{"n_layer": 14, "d_model": 128, "n_experts": 128, "experts_per_token": 2, "d_expert": 96, "d_shared_expert": 0, "activation": "squared_relu", "moe_layers": [1, 3, 5, 7, 9, 11, 13], "router_score": "sigmoid", "normalize_top_k": true, "routed_scale": 1.41, "balance_loss": 0.00646, "balance_bias": false, "router_logit_norm": 1.0, "init_std_router": 0.0148, "lr_router": 0.00108, "n_head": 4, "n_kv_head": 4, "head_dim": 32, "vocab_size": 8192, "norm": "layernorm", "norm_place": "pre", "norm_eps": 1e-05, "positions": "rope", "rope_base": 10000.0, "rope_fraction": 0.5, "qk_norm": false, "attn_scale": 0.177, "tie_embeddings": false, "parallel_block": false, "init": "trunc", "init_std_qkv": 0.0292, "init_std_o": 0.00552, "init_std_up": 0.0292, "init_std_down": 0.00276, "optimizer": "soap_variant", "lr": 0.00562, "beta1": 0.95, "beta2": 0.99, "weight_decay": 0.065, "lr_head": 0.0131, "grad_clip": 0.5, "warmup_steps": 200, "schedule": "wsd", "decay_fraction": 0.741, "decay_shape": "square", "final_lr_fraction": 0.0, "batch_tokens": 131072, "seq_len": 256, "doc_mask": true, "train_tokens": 487800000, "steps": 3722, "dataset": "wikipedia_en"}
Below are experts of layer 5 (counted from 0) of a mixture-of-experts language model. Rows are named router (the router's row for the expert), up (a neuron's input weights, with its number) and show model dimensions 0-127. Each number is 50 + 15 x the weight over its row's rms, rounded and kept within 0 to 99.
After each expert's rows: "gets" lists some tokens that make up at least twice as much of what it gets as of all text. This comes from a sample of Wikipedia text that the model never trained on. Tokens count by the router's weight.

# expert 21
router:56 68 59 38 45 66 34 58 62 70 56 27 57 33 52 34 29 52 37 43 44 72 42 46 61 27 44 55 49 69 61 46 73 60 61 66 73 42 59 33 25 73 71 75 61 67 31 40 50 47 30 48 64 67 30 77 53 28 32 67 41 68 27 60 47 76 59 32 55 57 62 39 68 69 52 40 35 44 26 58 56 73 44 50 51 42 72 29 55 21 60 42 49 57 49 34 25 34 33 31 27 36 53 58 66 45 71 34 49 41 74 42 38 73 31 41 73 62 30 58 42 32 31 48 54 47 67 24
up0:66 46 75 61 65 25 86 59 64 39 15 54 18 57 37 54 37 38 53 31 50 47 55 57 48 41 42 70 45 25 36 42 42 54 58 59 53 72 60 45 30 42 61 24 73 67 70 64 54 61 53 47 53 58 27 61 43 73 40 63 54 76 56 44 51 26 63 58 61 31 52 67 67 53 36 31 68 41 43 13 70 28 67 47 33 55 44 46 36 43 52 62 81 52 34 11 47 53 68 33 70 50 43 53 57 43 57 44 51 51 44 67 35 38 24 55 65 28 42 64 37 74 36 41 32 51 47 72
gets: " S", " A", " B", " P", " D", " C"

# expert 112
router:66 72 44 45 66 68 33 67 68 62 60 32 67 35 53 33 33 65 32 34 61 61 66 43 60 39 37 66 36 67 68 54 68 70 33 66 64 30 65 30 31 66 48 70 66 48 31 53 66 58 31 32 66 61 33 56 59 32 33 32 31 66 34 69 59 67 63 34 60 51 37 66 68 55 33 48 64 62 33 66 59 69 36 68 70 30 70 58 66 46 64 69 42 64 46 32 30 32 35 37 33 34 63 65 64 42 67 33 37 67 65 34 36 33 35 34 68 64 36 36 49 43 50 68 67 32 67 66
up2:38 45 32 14 28 54 59 35 36 43 30 61 65 52 73 41 52 43 42 45 37 32 72 67 41 29 26 58 35 61 33 59 52 45 56 34 38 42 38 38 51 57 38 43 56 59 47 51 58 48 69 74 57 49 73 11 62 40 55 57 33 43 60 64 58 32 48 46 52 60 62 34 57 29 52 25 66 37 84 57 57 44 34 43 57 85 38 57 42 40 39 49 93 83 44 54 33 61 58 77 60 47 48 50 52 62 45 55 57 54 30 62 53 50 58 63 34 72 87 46 33 34 37 69 61 29 61 19
gets: "-", " United", " National", " George", " Bar", "."

# expert 23
router:68 71 46 46 66 67 33 70 67 63 59 34 68 35 52 34 33 65 32 32 62 64 67 38 64 35 32 65 36 65 65 53 67 72 36 67 64 33 69 33 32 65 45 68 69 49 33 56 66 58 32 34 66 62 32 63 57 33 34 33 36 67 33 66 59 69 64 34 60 52 32 67 67 59 33 44 60 63 32 66 62 63 36 69 68 31 64 56 66 41 65 71 45 67 46 31 32 35 33 37 35 32 67 66 67 39 67 33 38 66 64 34 35 34 35 32 68 65 35 33 52 41 49 65 65 35 64 66
up0:21 40 40 51 68 42 74 47 44 75 68 48 24 27 41 55 61 26 37 45 29 41 31 80 34 39 78 54 63 18 28 43 53 62 63 52 48 80 50 68 70 37 45 58 54 33 50 42 50 23 64 49 24 55 52 54 31 70 46 64 34 62 71 58 40 12 36 63 52 48 51 57 53 18 78 37 64 57 57 48 56 66 61 45 54 39 34 36 53 41 56 64 57 50 33 79 45 34 58 43 79 33 35 69 44 51 57 77 26 62 44 55 46 30 52 62 57 55 70 49 54 57 51 39 65 51 23 46
gets: " ", " Car", "W", " de", "sen", "ă"

# expert 114
router:62 50 20 53 54 59 46 28 52 77 59 36 39 39 52 55 40 65 82 70 72 30 71 42 23 77 45 58 33 63 34 72 34 44 57 51 66 41 42 47 54 48 72 33 62 61 53 36 66 78 60 38 57 52 72 72 31 54 65 51 64 46 48 35 57 52 28 43 64 71 33 17 40 29 67 61 62 33 58 57 48 20 51 44 34 83 53 67 58 61 36 43 62 71 21 48 57 34 48 49 46 37 57 47 36 50 55 55 41 49 42 43 36 68 42 45 48 31 75 78 43 25 39 70 25 27 63 65
up0:72 54 46 56 55 51 55 73 39 51 53 28 48 59 85 55 55 39 53 37 37 58 39 38 47 71 68 51 35 40 79 65 51 62 39 49 82 42 57 22 55 38 31 40 52 70 66 37 36 65 70 37 68 41 56 65 65 59 49 28 47 52 75 27 29 28 41 68 59 46 36 38 47 42 48 74 41 18 27 57 19 70 63 42 54 51 32 49 47 35 33 47 63 54 41 24 59 52 64 42 61 15 40 78 25 57 45 46 65 34 40 46 25 54 59 68 44 27 30 51 67 54 43 33 36 68 73 66
gets: ",", " and", "),", "\",", ";", " but"

# expert 3
router:65 66 42 38 60 54 38 62 63 72 64 35 64 34 41 32 33 65 33 43 73 73 70 55 51 32 33 66 38 71 64 58 63 59 37 74 61 35 68 30 28 59 51 60 66 43 32 68 46 48 27 31 69 65 33 56 47 31 47 30 28 49 35 63 61 71 50 27 71 36 34 39 65 70 41 47 48 70 35 69 47 57 31 48 70 30 64 67 72 41 61 76 49 57 45 29 34 21 31 48 44 35 51 68 62 37 68 37 34 63 61 31 35 32 28 54 68 68 45 54 57 32 57 71 56 40 65 70
up0:31 54 34 36 16 29 47 64 44 66 67 14 36 56 44 37 76 54 44 58 61 50 29 34 36 47 35 39 49 56 52 36 41 45 22 77 69 58 28 59 40 48 66 44 53 45 59 62 56 46 49 61 58 50 30 26 38 34 33 42 30 42 66 75 60 24 68 55 64 46 55 69 49 53 44 20 28 33 60 57 50 67 57 45 14 49 46 63 40 37 56 54 68 35 28 54 68 33 44 39 44 76 31 51 63 57 60 42 56 41 36 73 55 47 60 61 21 28 56 70 82 30 56 51 33 44 83 54
gets: "'", " \"", "ke", ",", "’", "n"

# expert 53
router:70 65 53 29 45 68 35 67 66 48 49 26 64 26 54 40 42 59 47 38 49 59 65 40 65 54 44 66 59 70 76 70 55 65 54 69 59 29 74 32 42 66 49 67 66 51 30 48 67 46 40 30 69 37 40 63 50 31 35 15 49 75 31 62 50 71 76 27 52 47 52 50 44 59 55 31 27 51 38 61 45 67 29 67 63 40 63 55 70 53 55 56 40 68 50 32 35 30 26 30 43 40 60 62 56 42 74 41 38 74 71 30 45 33 26 26 81 57 41 47 33 29 28 59 53 36 69 64
up0:57 55 55 26 45 25 51 71 33 44 35 62 03 52 54 57 55 69 73 50 38 28 25 58 46 43 50 69 48 37 40 64 75 60 46 63 53 43 47 26 64 33 68 19 30 60 72 70 63 34 72 51 62 24 60 65 40 45 27 36 28 51 55 52 47 47 57 27 63 31 29 41 38 60 66 51 34 43 52 55 41 62 55 42 51 61 46 72 43 39 20 53 70 48 33 42 68 62 65 53 36 60 39 42 57 49 62 19 65 35 61 43 49 73 31 59 45 53 46 75 32 48 27 44 29 84 75 50
gets: "\n", "S", "B", "D", " S", "N"

# expert 25
router:47 79 35 49 60 69 27 60 71 38 49 38 80 42 41 30 36 58 32 53 73 51 69 61 59 39 40 44 65 75 51 58 50 55 55 59 59 33 57 28 38 69 35 71 54 62 21 38 53 39 51 27 47 53 36 65 38 28 35 36 67 66 35 60 50 76 59 33 54 57 44 33 64 64 56 46 71 70 25 54 60 53 38 70 47 54 71 46 75 60 57 70 34 64 27 28 35 37 28 33 52 37 66 68 58 49 77 37 28 61 63 36 35 25 32 33 64 73 54 38 59 32 31 69 47 38 63 67
up2:23 71 57 23 48 39 52 57 49 50 44 50 56 44 62 44 60 30 60 99 37 62 41 45 18 42 48 68 70 44 45 45 46 60 45 36 28 51 38 52 62 34 36 34 52 44 49 58 47 41 62 47 55 32 44 29 35 29 44 38 40 70 71 36 81 83 31 56 44 69 51 63 71 68 55 19 47 69 52 44 41 16 39 53 63 54 69 67 21 49 32 63 47 43 57 63 62 55 45 39 43 63 60 70 52 45 48 48 81 35 32 61 57 38 40 72 53 69 39 35 62 53 28 64 74 52 51 58
gets: ")", "\"", "),", ").", " \"", " who"

# expert 99
router:51 45 36 47 64 69 46 49 41 50 72 46 57 39 27 48 39 64 79 56 45 65 60 64 61 43 63 58 42 65 56 39 27 10 48 57 62 38 51 37 37 56 50 56 54 76 48 58 49 74 56 47 34 66 44 51 26 49 39 36 34 72 45 45 75 40 09 38 18 60 34 55 33 58 62 70 66 60 45 71 70 55 42 59 18 71 58 69 53 80 48 30 39 52 37 55 44 28 52 73 36 36 63 61 31 57 56 35 35 65 71 37 49 33 47 35 40 65 44 75 56 42 23 66 18 31 67 61
up2:60 50 71 56 13 46 47 55 58 73 77 44 37 73 31 65 44 26 33 72 63 44 36 29 48 44 71 79 46 41 44 47 40 70 48 54 61 64 31 62 52 46 41 50 18 81 76 59 64 48 61 49 55 66 37 47 33 64 57 37 48 57 46 43 68 24 41 39 56 48 25 25 63 57 64 68 65 68 36 33 47 65 62 58 31 74 26 70 46 42 35 42 59 57 75 53 47 39 38 58 45 46 50 74 41 46 26 50 63 37 46 59 39 75 58 49 63 65 58 42 15 42 39 38 47 05 52 55
gets: ".", ").", "\".", ".\""

# expert 70
router:66 71 45 46 65 67 32 69 66 64 58 34 68 34 52 33 32 66 32 34 63 64 67 38 62 37 33 65 38 67 65 54 66 71 36 66 67 33 69 32 33 68 44 68 68 48 34 56 65 56 32 32 69 66 32 58 56 34 33 32 36 67 34 67 60 67 64 34 59 52 34 66 67 60 32 47 60 63 33 64 59 63 35 67 65 29 68 56 67 41 67 70 45 64 45 34 31 34 32 38 34 33 67 68 66 41 67 33 39 67 64 34 33 35 32 32 69 64 36 32 49 43 50 66 67 34 64 65
up0:17 26 56 71 11 36 58 67 33 39 52 69 48 55 48 69 77 61 61 63 44 58 68 32 70 41 45 65 30 38 46 52 57 48 49 57 36 72 68 83 50 48 67 45 67 63 62 53 42 53 75 64 54 37 61 71 55 41 29 49 55 35 63 52 41 34 51 31 33 42 24 36 42 73 48 50 46 80 25 47 52 62 53 39 26 60 46 52 41 67 26 38 48 44 25 57 61 56 85 55 54 53 60 35 54 46 35 46 63 22 24 41 46 50 48 56 26 21 74 51 55 25 49 28 64 53 46 27
gets: "5", " of", " was", "0", "4", " is"

# expert 79
router:26 71 40 31 44 55 37 79 71 67 46 57 66 34 64 36 30 41 38 68 63 51 66 37 64 30 52 59 31 74 54 40 74 76 57 63 63 36 64 31 32 78 25 74 52 38 33 52 50 37 42 34 64 53 38 48 51 36 44 30 43 56 39 30 63 70 65 38 47 48 34 57 65 78 45 42 75 59 32 70 45 58 28 50 46 34 66 29 71 71 55 61 36 52 35 26 45 31 33 44 32 48 49 69 51 33 71 20 54 42 51 40 35 37 26 32 66 64 40 35 41 41 64 69 57 36 59 68
up0:20 51 42 54 66 33 52 41 16 45 51 60 54 57 64 53 58 27 50 72 47 77 39 56 57 58 54 63 45 62 33 46 41 61 41 57 44 25 34 60 31 40 35 43 61 71 28 55 55 41 63 52 66 66 62 30 44 57 73 47 50 71 46 64 39 50 66 53 61 61 45 47 44 59 69 45 76 50 90 48 51 37 43 66 52 37 45 41 14 54 48 47 89 65 34 46 45 50 43 42 71 74 66 48 44 54 49 33 75 25 54 32 48 51 46 46 09 49 34 72 61 21 92 58 64 49 72 31
gets: "i", "u", "o", "ang", "ong", "su"

# expert 34
router:46 47 45 23 85 71 27 43 65 59 70 40 41 32 62 34 32 57 53 45 72 66 59 32 71 46 75 61 47 53 56 59 56 58 45 69 74 31 59 46 23 65 67 65 66 54 31 56 48 52 38 40 59 39 42 64 62 37 55 71 40 69 37 61 24 63 45 41 53 51 68 70 46 80 37 24 34 49 36 60 55 37 49 44 47 38 72 65 65 53 69 50 61 48 31 36 34 25 39 30 34 55 49 74 15 24 64 29 41 62 65 42 31 34 24 40 62 29 65 33 61 52 36 47 70 36 66 45
up0:34 81 22 51 47 79 57 63 35 52 67 55 41 51 51 83 53 67 55 54 86 57 42 39 71 51 43 47 36 12 52 56 39 82 48 57 62 50 33 67 64 42 63 41 38 41 57 66 48 57 43 56 62 73 63 45 72 27 48 57 29 71 51 09 23 25 51 56 49 59 37 57 55 60 39 51 46 55 67 27 67 41 45 59 72 31 62 50 55 44 21 29 43 48 50 34 58 62 83 44 59 58 31 57 40 54 42 21 74 61 54 28 42 49 23 65 43 40 30 37 40 54 48 56 54 39 34 58
gets: "d", "t", "g", "m", "k", "id"

# expert 116
router:81 66 29 58 52 74 29 60 65 79 59 39 68 31 50 32 59 75 38 35 51 43 60 61 71 61 40 62 42 58 31 51 59 63 43 70 78 54 63 25 37 71 60 66 35 63 33 67 71 63 56 36 42 26 38 65 51 39 42 39 23 42 41 48 27 66 57 41 35 63 53 63 49 42 27 45 70 70 67 57 58 72 36 82 64 43 69 63 62 55 58 43 40 48 48 28 33 30 35 46 27 22 58 68 39 49 68 33 41 61 54 31 40 34 28 37 66 61 38 44 43 61 33 73 61 34 55 59
up2:48 37 52 63 47 36 47 15 62 24 59 48 52 67 43 35 32 24 80 50 49 58 64 45 83 41 32 64 29 17 37 44 68 37 73 57 78 50 26 37 54 73 39 48 50 77 57 49 39 69 79 40 45 42 66 39 38 52 40 59 42 54 47 63 60 42 37 72 57 43 65 38 58 44 25 69 34 61 66 61 49 55 48 61 73 60 49 28 19 85 67 58 68 34 33 49 56 56 78 64 48 65 53 34 65 56 52 34 64 42 62 66 40 53 59 53 54 49 46 39 71 30 17 56 41 51 31 60
gets: "-", "|", " made", " •", "|---|---|---|", "S"

# expert 64
router:65 67 46 44 67 67 33 68 70 61 59 35 67 35 52 30 30 60 31 35 62 60 66 43 63 40 34 68 37 67 66 48 65 71 33 68 67 34 70 32 33 69 40 68 67 49 31 56 64 57 33 33 70 67 34 58 61 33 34 34 38 67 34 69 60 69 64 35 58 52 35 65 69 63 33 47 59 61 30 63 61 62 32 66 66 30 68 56 67 43 65 68 44 66 48 32 33 35 32 38 35 35 66 69 68 42 68 33 37 68 66 31 32 35 32 31 72 60 39 32 49 44 50 67 65 33 62 68
up0:71 56 38 28 48 32 52 29 58 36 53 45 54 61 37 55 58 65 50 56 55 53 25 32 46 45 80 60 43 37 39 62 35 66 51 31 49 76 46 61 58 40 35 46 67 49 73 57 45 55 64 55 32 37 46 67 73 71 23 46 51 55 69 31 69 52 47 70 41 49 41 61 45 92 42 54 52 66 51 33 56 31 66 80 13 51 54 80 29 36 24 35 44 18 31 47 48 48 60 63 49 75 24 62 34 47 39 69 59 35 52 52 71 28 41 58 67 22 64 40 71 70 44 31 66 60 59 51
gets: "0", "1", " December", "5", " two", " Du"

# expert 17
router:70 64 37 51 70 66 33 68 67 60 53 34 68 33 56 36 33 58 38 31 65 59 66 36 64 35 30 63 44 66 62 51 72 71 43 69 67 36 70 36 36 71 46 70 64 39 32 58 61 54 38 34 69 70 37 56 54 32 29 32 29 69 38 63 65 64 65 34 59 56 35 71 67 59 26 53 57 69 36 61 50 60 36 63 69 27 68 57 68 38 67 72 46 56 53 32 34 35 35 34 31 32 70 65 60 38 63 35 37 65 69 36 32 27 35 31 66 69 46 35 44 47 59 62 68 32 64 64
up0:46 35 90 56 23 57 66 20 36 65 67 43 30 60 39 61 40 52 44 40 65 58 38 47 68 44 69 57 47 53 54 50 35 34 51 65 26 48 52 60 69 43 61 58 53 81 63 75 45 37 93 50 62 49 63 42 51 68 43 39 62 65 80 36 40 28 64 55 52 34 54 48 66 61 59 81 52 55 68 40 79 42 18 55 57 68 44 75 28 69 46 50 36 80 51 67 73 25 50 64 36 65 56 44 30 49 39 44 22 41 43 49 55 31 44 34 46 58 50 73 54 62 34 65 50 54 41 33
gets: "6", "7", "4", "5", "8", "0"

# expert 52
router:66 68 45 45 66 69 32 68 68 62 61 35 68 34 50 32 33 66 32 34 62 63 70 37 64 36 33 65 37 68 66 57 67 72 36 67 67 32 69 31 32 65 47 67 67 48 34 57 66 57 32 33 68 62 31 58 59 34 34 34 36 68 35 69 58 68 66 34 59 51 34 66 69 60 31 44 60 63 33 66 59 66 37 67 66 30 67 56 65 43 65 69 43 66 49 32 33 36 32 37 34 33 66 68 65 42 67 32 35 65 63 35 34 35 33 33 69 64 36 33 52 43 50 67 66 35 65 67
up0:52 39 46 49 52 15 52 21 16 45 33 51 51 48 54 63 58 29 54 49 50 40 55 40 59 42 48 69 40 56 53 33 44 25 48 54 35 58 60 49 34 39 57 45 51 47 70 28 50 46 48 59 70 65 68 76 54 93 69 54 45 26 67 19 55 49 68 48 25 59 55 19 69 71 52 46 45 45 58 85 53 44 59 22 64 61 57 60 21 75 69 41 44 21 30 67 51 60 67 62 52 60 40 39 57 42 41 71 56 57 59 24 49 52 72 37 36 37 28 27 40 26 46 44 53 34 44 70
gets: " ", " de", " Ha", " in", " of", " for"

# expert 102
router:52 69 49 70 63 67 34 69 70 61 70 53 59 41 27 25 25 56 64 29 79 56 57 59 77 29 60 46 59 75 65 36 61 48 64 61 73 56 72 36 40 72 45 57 55 56 31 61 53 54 28 29 52 60 37 38 62 34 52 31 26 60 30 41 46 71 53 35 52 59 35 54 59 62 51 65 33 57 33 78 61 29 31 48 62 70 67 55 67 42 55 74 49 67 56 29 27 35 28 58 25 23 47 60 23 60 66 23 52 54 60 42 32 34 25 52 65 68 45 45 45 55 65 70 55 39 58 64
up2:17 83 40 52 52 43 64 32 59 36 51 57 60 72 52 30 44 53 66 36 56 38 45 55 64 61 75 30 91 56 75 52 77 51 49 65 75 54 45 84 59 39 32 45 23 48 26 47 61 60 70 54 48 56 33 41 42 51 59 40 14 48 52 11 49 46 40 47 35 60 46 63 29 35 49 20 32 43 55 64 30 67 55 63 36 68 53 51 46 52 49 74 46 62 55 66 66 68 51 32 53 55 65 48 34 74 62 56 64 55 40 56 39 61 61 55 20 46 71 80 68 43 58 52 64 55 63 39
gets: "k", "y", "ch", "ley", "ish", "ton"

# expert 81
router:72 54 63 47 66 45 41 49 66 57 52 60 63 31 68 33 56 49 43 51 77 70 62 54 43 50 33 73 24 58 32 54 71 62 37 58 61 51 45 49 34 68 48 63 50 27 63 67 41 44 52 43 64 55 28 44 52 32 35 36 81 34 32 27 72 56 72 34 69 76 31 60 61 43 36 22 54 44 65 34 26 60 34 30 74 40 55 19 55 38 70 43 46 36 66 42 36 76 48 25 47 39 61 59 72 64 59 58 36 62 66 37 29 31 48 41 64 75 34 33 43 61 49 19 69 39 29 62
up0:49 60 50 51 47 44 31 20 35 64 70 85 49 32 47 59 59 57 47 52 53 25 51 54 50 54 38 66 27 55 47 39 57 38 46 67 30 64 56 56 45 59 58 30 48 55 57 44 23 48 46 38 71 45 35 38 77 75 95 57 45 51 58 72 33 52 72 59 69 43 43 61 79 43 47 69 27 76 52 62 71 51 44 43 38 49 37 12 30 70 49 54 51 50 37 57 65 55 40 37 25 32 45 60 67 55 64 76 72 61 55 43 47 49 43 30 25 52 45 57 28 90 35 24 59 46 67 40
gets: "3", "2", "4", "5", "1", "0"

# expert 118
router:66 70 47 45 67 66 32 69 67 62 59 35 69 34 51 33 32 65 32 36 61 64 68 39 62 36 32 67 37 68 65 54 67 71 36 67 66 32 67 34 33 66 45 67 66 48 34 59 66 57 31 33 69 64 33 59 58 34 33 31 35 68 34 69 59 67 66 33 58 53 34 69 67 61 33 47 60 65 33 66 61 64 36 68 66 28 68 56 68 42 66 70 46 66 46 33 33 34 32 37 35 31 63 67 66 42 65 32 37 67 64 34 34 34 32 34 68 66 34 34 49 44 50 66 66 35 64 65
up0:42 49 72 40 55 54 51 34 39 59 55 63 55 76 52 46 63 51 66 66 55 50 54 68 38 37 41 75 65 29 56 34 42 41 67 42 34 62 60 50 54 57 53 47 37 25 48 68 56 38 54 63 32 17 56 36 52 45 42 80 71 68 44 51 76 52 69 76 34 48 46 47 27 64 47 87 29 66 71 17 35 45 44 24 39 38 62 55 27 68 46 53 06 52 62 24 47 53 60 56 68 62 44 63 63 56 18 54 65 67 31 44 52 62 52 52 33 53 63 56 57 35 33 57 60 60 70 11
gets: "0", "%", "2", "ion", "ia", " Italy"

# expert 37
router:67 50 22 47 63 67 31 60 65 57 47 21 52 34 53 30 36 44 48 37 63 59 57 57 59 42 27 64 35 68 41 51 60 77 30 59 45 36 61 33 32 73 63 82 72 42 34 80 73 56 42 27 76 58 48 67 59 42 57 51 33 51 26 53 51 67 43 20 42 55 25 78 52 43 43 49 79 43 33 64 48 60 30 52 69 34 75 47 65 33 56 35 41 49 49 48 26 40 29 43 31 41 57 66 66 40 69 42 43 74 59 23 35 40 44 37 67 66 39 64 48 62 63 32 41 31 64 63
up2:72 49 66 60 65 40 71 30 64 37 31 26 61 48 33 74 52 44 54 30 19 52 37 69 87 25 82 49 42 45 62 72 44 73 53 63 38 58 31 80 36 21 56 64 33 70 68 67 65 54 26 32 54 31 71 65 62 51 38 45 56 51 39 37 51 51 74 55 49 81 43 43 53 46 53 63 61 28 63 70 43 62 71 51 63 36 37 58 48 45 34 72 48 72 63 67 48 54 63 51 62 36 39 39 81 68 31 71 58 65 32 63 57 60 36 45 62 41 48 42 50 56 67 47 36 44 53 68
gets: "c", "ic", "C", " c", "ac", "p"

# expert 67
router:55 67 17 51 38 58 54 70 50 16 17 62 69 46 65 50 63 38 52 30 50 57 54 58 46 42 60 16 23 46 66 16 56 50 69 52 31 47 51 61 55 31 23 52 41 21 45 67 57 18 48 46 51 24 44 34 76 46 69 54 42 58 47 48 42 46 38 46 42 62 60 33 60 51 45 63 32 67 51 39 35 18 53 32 45 59 59 82 43 77 55 41 37 34 68 51 61 59 47 41 37 71 29 46 57 46 59 53 52 47 37 77 47 30 59 51 55 37 64 49 48 48 84 40 56 78 66 21
up3:29 38 36 45 73 84 43 61 29 28 53 35 23 56 64 64 49 65 57 41 41 60 49 75 46 60 29 31 42 50 61 52 41 45 63 48 33 54 61 46 50 45 54 63 57 51 68 57 40 42 51 59 63 48 67 40 48 52 89 48 37 68 56 53 61 50 35 68 33 67 63 56 33 23 47 25 68 35 32 48 75 53 53 35 21 27 44 59 41 50 52 47 45 41 38 40 49 51 22 67 60 67 78 37 19 58 44 60 63 44 84 74 47 57 49 60 70 51 12 60 78 54 57 41 31 79 44 24
gets: "ga", "ant", "ca", "ra", "ig", "mb"

# expert 28
router:64 71 46 45 66 67 34 68 68 62 59 35 68 33 52 33 32 66 31 33 63 63 68 37 64 36 32 65 40 66 65 54 70 70 36 66 66 33 69 34 32 67 47 68 66 49 33 57 66 56 32 32 69 62 33 59 60 35 34 31 35 69 35 68 59 67 64 35 60 50 33 67 67 60 32 47 62 64 32 65 60 66 36 67 67 29 68 59 66 41 67 70 45 65 46 33 32 34 32 37 34 32 68 66 65 43 68 33 39 67 65 34 34 35 34 32 66 65 36 33 52 44 49 66 66 34 64 66
up0:30 18 49 42 33 47 49 07 33 42 44 62 43 75 62 71 67 53 40 60 37 61 56 48 43 48 43 43 67 45 38 78 49 54 49 21 54 37 52 99 42 35 22 35 45 47 29 30 45 41 53 63 39 49 41 41 31 59 46 61 67 38 60 50 31 08 44 36 63 56 65 48 50 47 46 30 46 50 65 45 37 49 44 55 58 38 44 41 31 69 67 32 46 50 63 57 75 43 60 27 68 56 54 44 44 50 21 42 45 38 50 51 33 57 45 30 12 64 52 37 40 39 87 40 69 46 47 55
gets: "8", " F", "f", " all", " many", " some"

# expert 51
router:64 68 45 45 67 66 33 67 69 61 59 34 68 33 50 34 32 65 31 33 63 66 67 36 64 39 32 66 37 65 65 54 67 71 35 67 65 34 67 32 34 67 45 69 67 50 32 56 67 57 32 33 67 64 32 60 57 34 32 33 36 68 34 68 59 67 64 33 62 50 33 66 67 61 32 46 59 64 32 64 60 65 34 68 66 27 66 57 67 42 66 69 47 66 45 33 32 33 33 38 31 33 66 66 65 40 67 33 37 68 66 34 33 34 33 32 69 63 35 34 51 43 49 65 66 35 64 66
up0:58 46 41 21 42 45 54 45 54 29 14 50 44 44 81 64 58 74 65 62 22 38 40 56 71 63 60 57 33 14 38 37 50 54 48 63 55 54 52 68 48 24 49 53 32 64 29 31 36 33 50 46 56 28 64 71 26 22 62 42 63 59 69 67 38 29 58 59 77 45 51 61 63 42 79 32 50 50 51 57 62 44 46 31 49 48 41 71 47 37 71 48 70 72 53 62 58 74 83 45 54 73 57 64 58 45 32 52 25 16 43 77 44 75 43 48 47 64 54 51 59 63 49 48 32 64 63 51
gets: " ", ".", " than", " at", "ur", " m"

# expert 63
router:69 46 48 44 47 63 33 60 68 79 69 49 70 39 55 34 49 79 40 48 57 54 63 29 46 44 32 45 27 64 69 65 50 43 37 68 60 31 70 36 57 61 68 76 65 50 32 45 70 61 47 24 63 42 29 60 55 35 29 11 47 69 30 73 40 68 57 29 52 52 30 46 63 39 38 27 58 44 59 53 35 45 27 34 60 52 57 67 67 68 69 54 52 85 57 40 38 43 27 36 50 32 76 61 51 49 68 16 43 40 62 31 35 40 44 27 73 55 31 37 57 52 54 60 73 40 50 65
up2:36 41 55 51 73 52 53 48 67 68 59 61 76 53 89 40 65 48 67 45 60 40 77 65 68 47 50 51 44 52 37 68 22 49 44 52 50 45 26 82 54 27 41 72 34 35 73 52 41 39 51 59 45 46 50 56 59 40 54 63 33 53 56 46 60 44 46 49 40 48 70 69 37 34 37 61 62 70 78 70 42 36 56 28 34 57 45 32 12 60 74 49 51 61 35 54 72 87 33 36 33 36 43 45 62 43 56 50 20 42 43 74 63 55 64 45 29 61 24 34 60 60 19 35 59 20 50 65
gets: "al", "s", "com", "cre", "min", "st"

# expert 96
router:67 70 45 46 66 66 33 68 67 63 59 35 66 33 51 31 31 64 31 34 63 65 67 37 63 37 31 66 37 66 64 54 66 71 35 66 66 33 70 32 33 66 45 66 68 49 33 55 65 55 32 33 68 62 33 58 57 33 34 32 34 68 34 68 59 66 63 34 60 52 33 67 69 61 32 46 59 62 32 64 61 66 36 69 67 30 66 57 67 42 66 70 47 65 46 32 31 34 34 38 33 33 67 66 66 41 68 33 38 68 66 36 35 36 33 34 67 65 35 34 50 43 49 67 66 33 64 66
up2:60 27 51 28 44 66 58 54 26 70 46 53 63 32 19 65 68 76 55 80 67 40 34 45 56 61 47 40 30 67 46 71 56 57 25 42 57 61 56 64 77 49 38 42 39 33 58 49 33 49 27 39 26 61 33 66 66 64 37 89 36 51 70 67 48 62 53 29 45 61 68 65 35 45 55 30 43 56 45 31 46 34 57 47 24 34 49 52 41 65 44 38 41 43 63 53 72 47 59 71 40 58 42 27 26 30 46 49 55 43 43 42 69 42 62 39 76 67 47 24 48 42 52 74 73 93 62 41
gets: " ", ".", "\n", "T", " League", " T"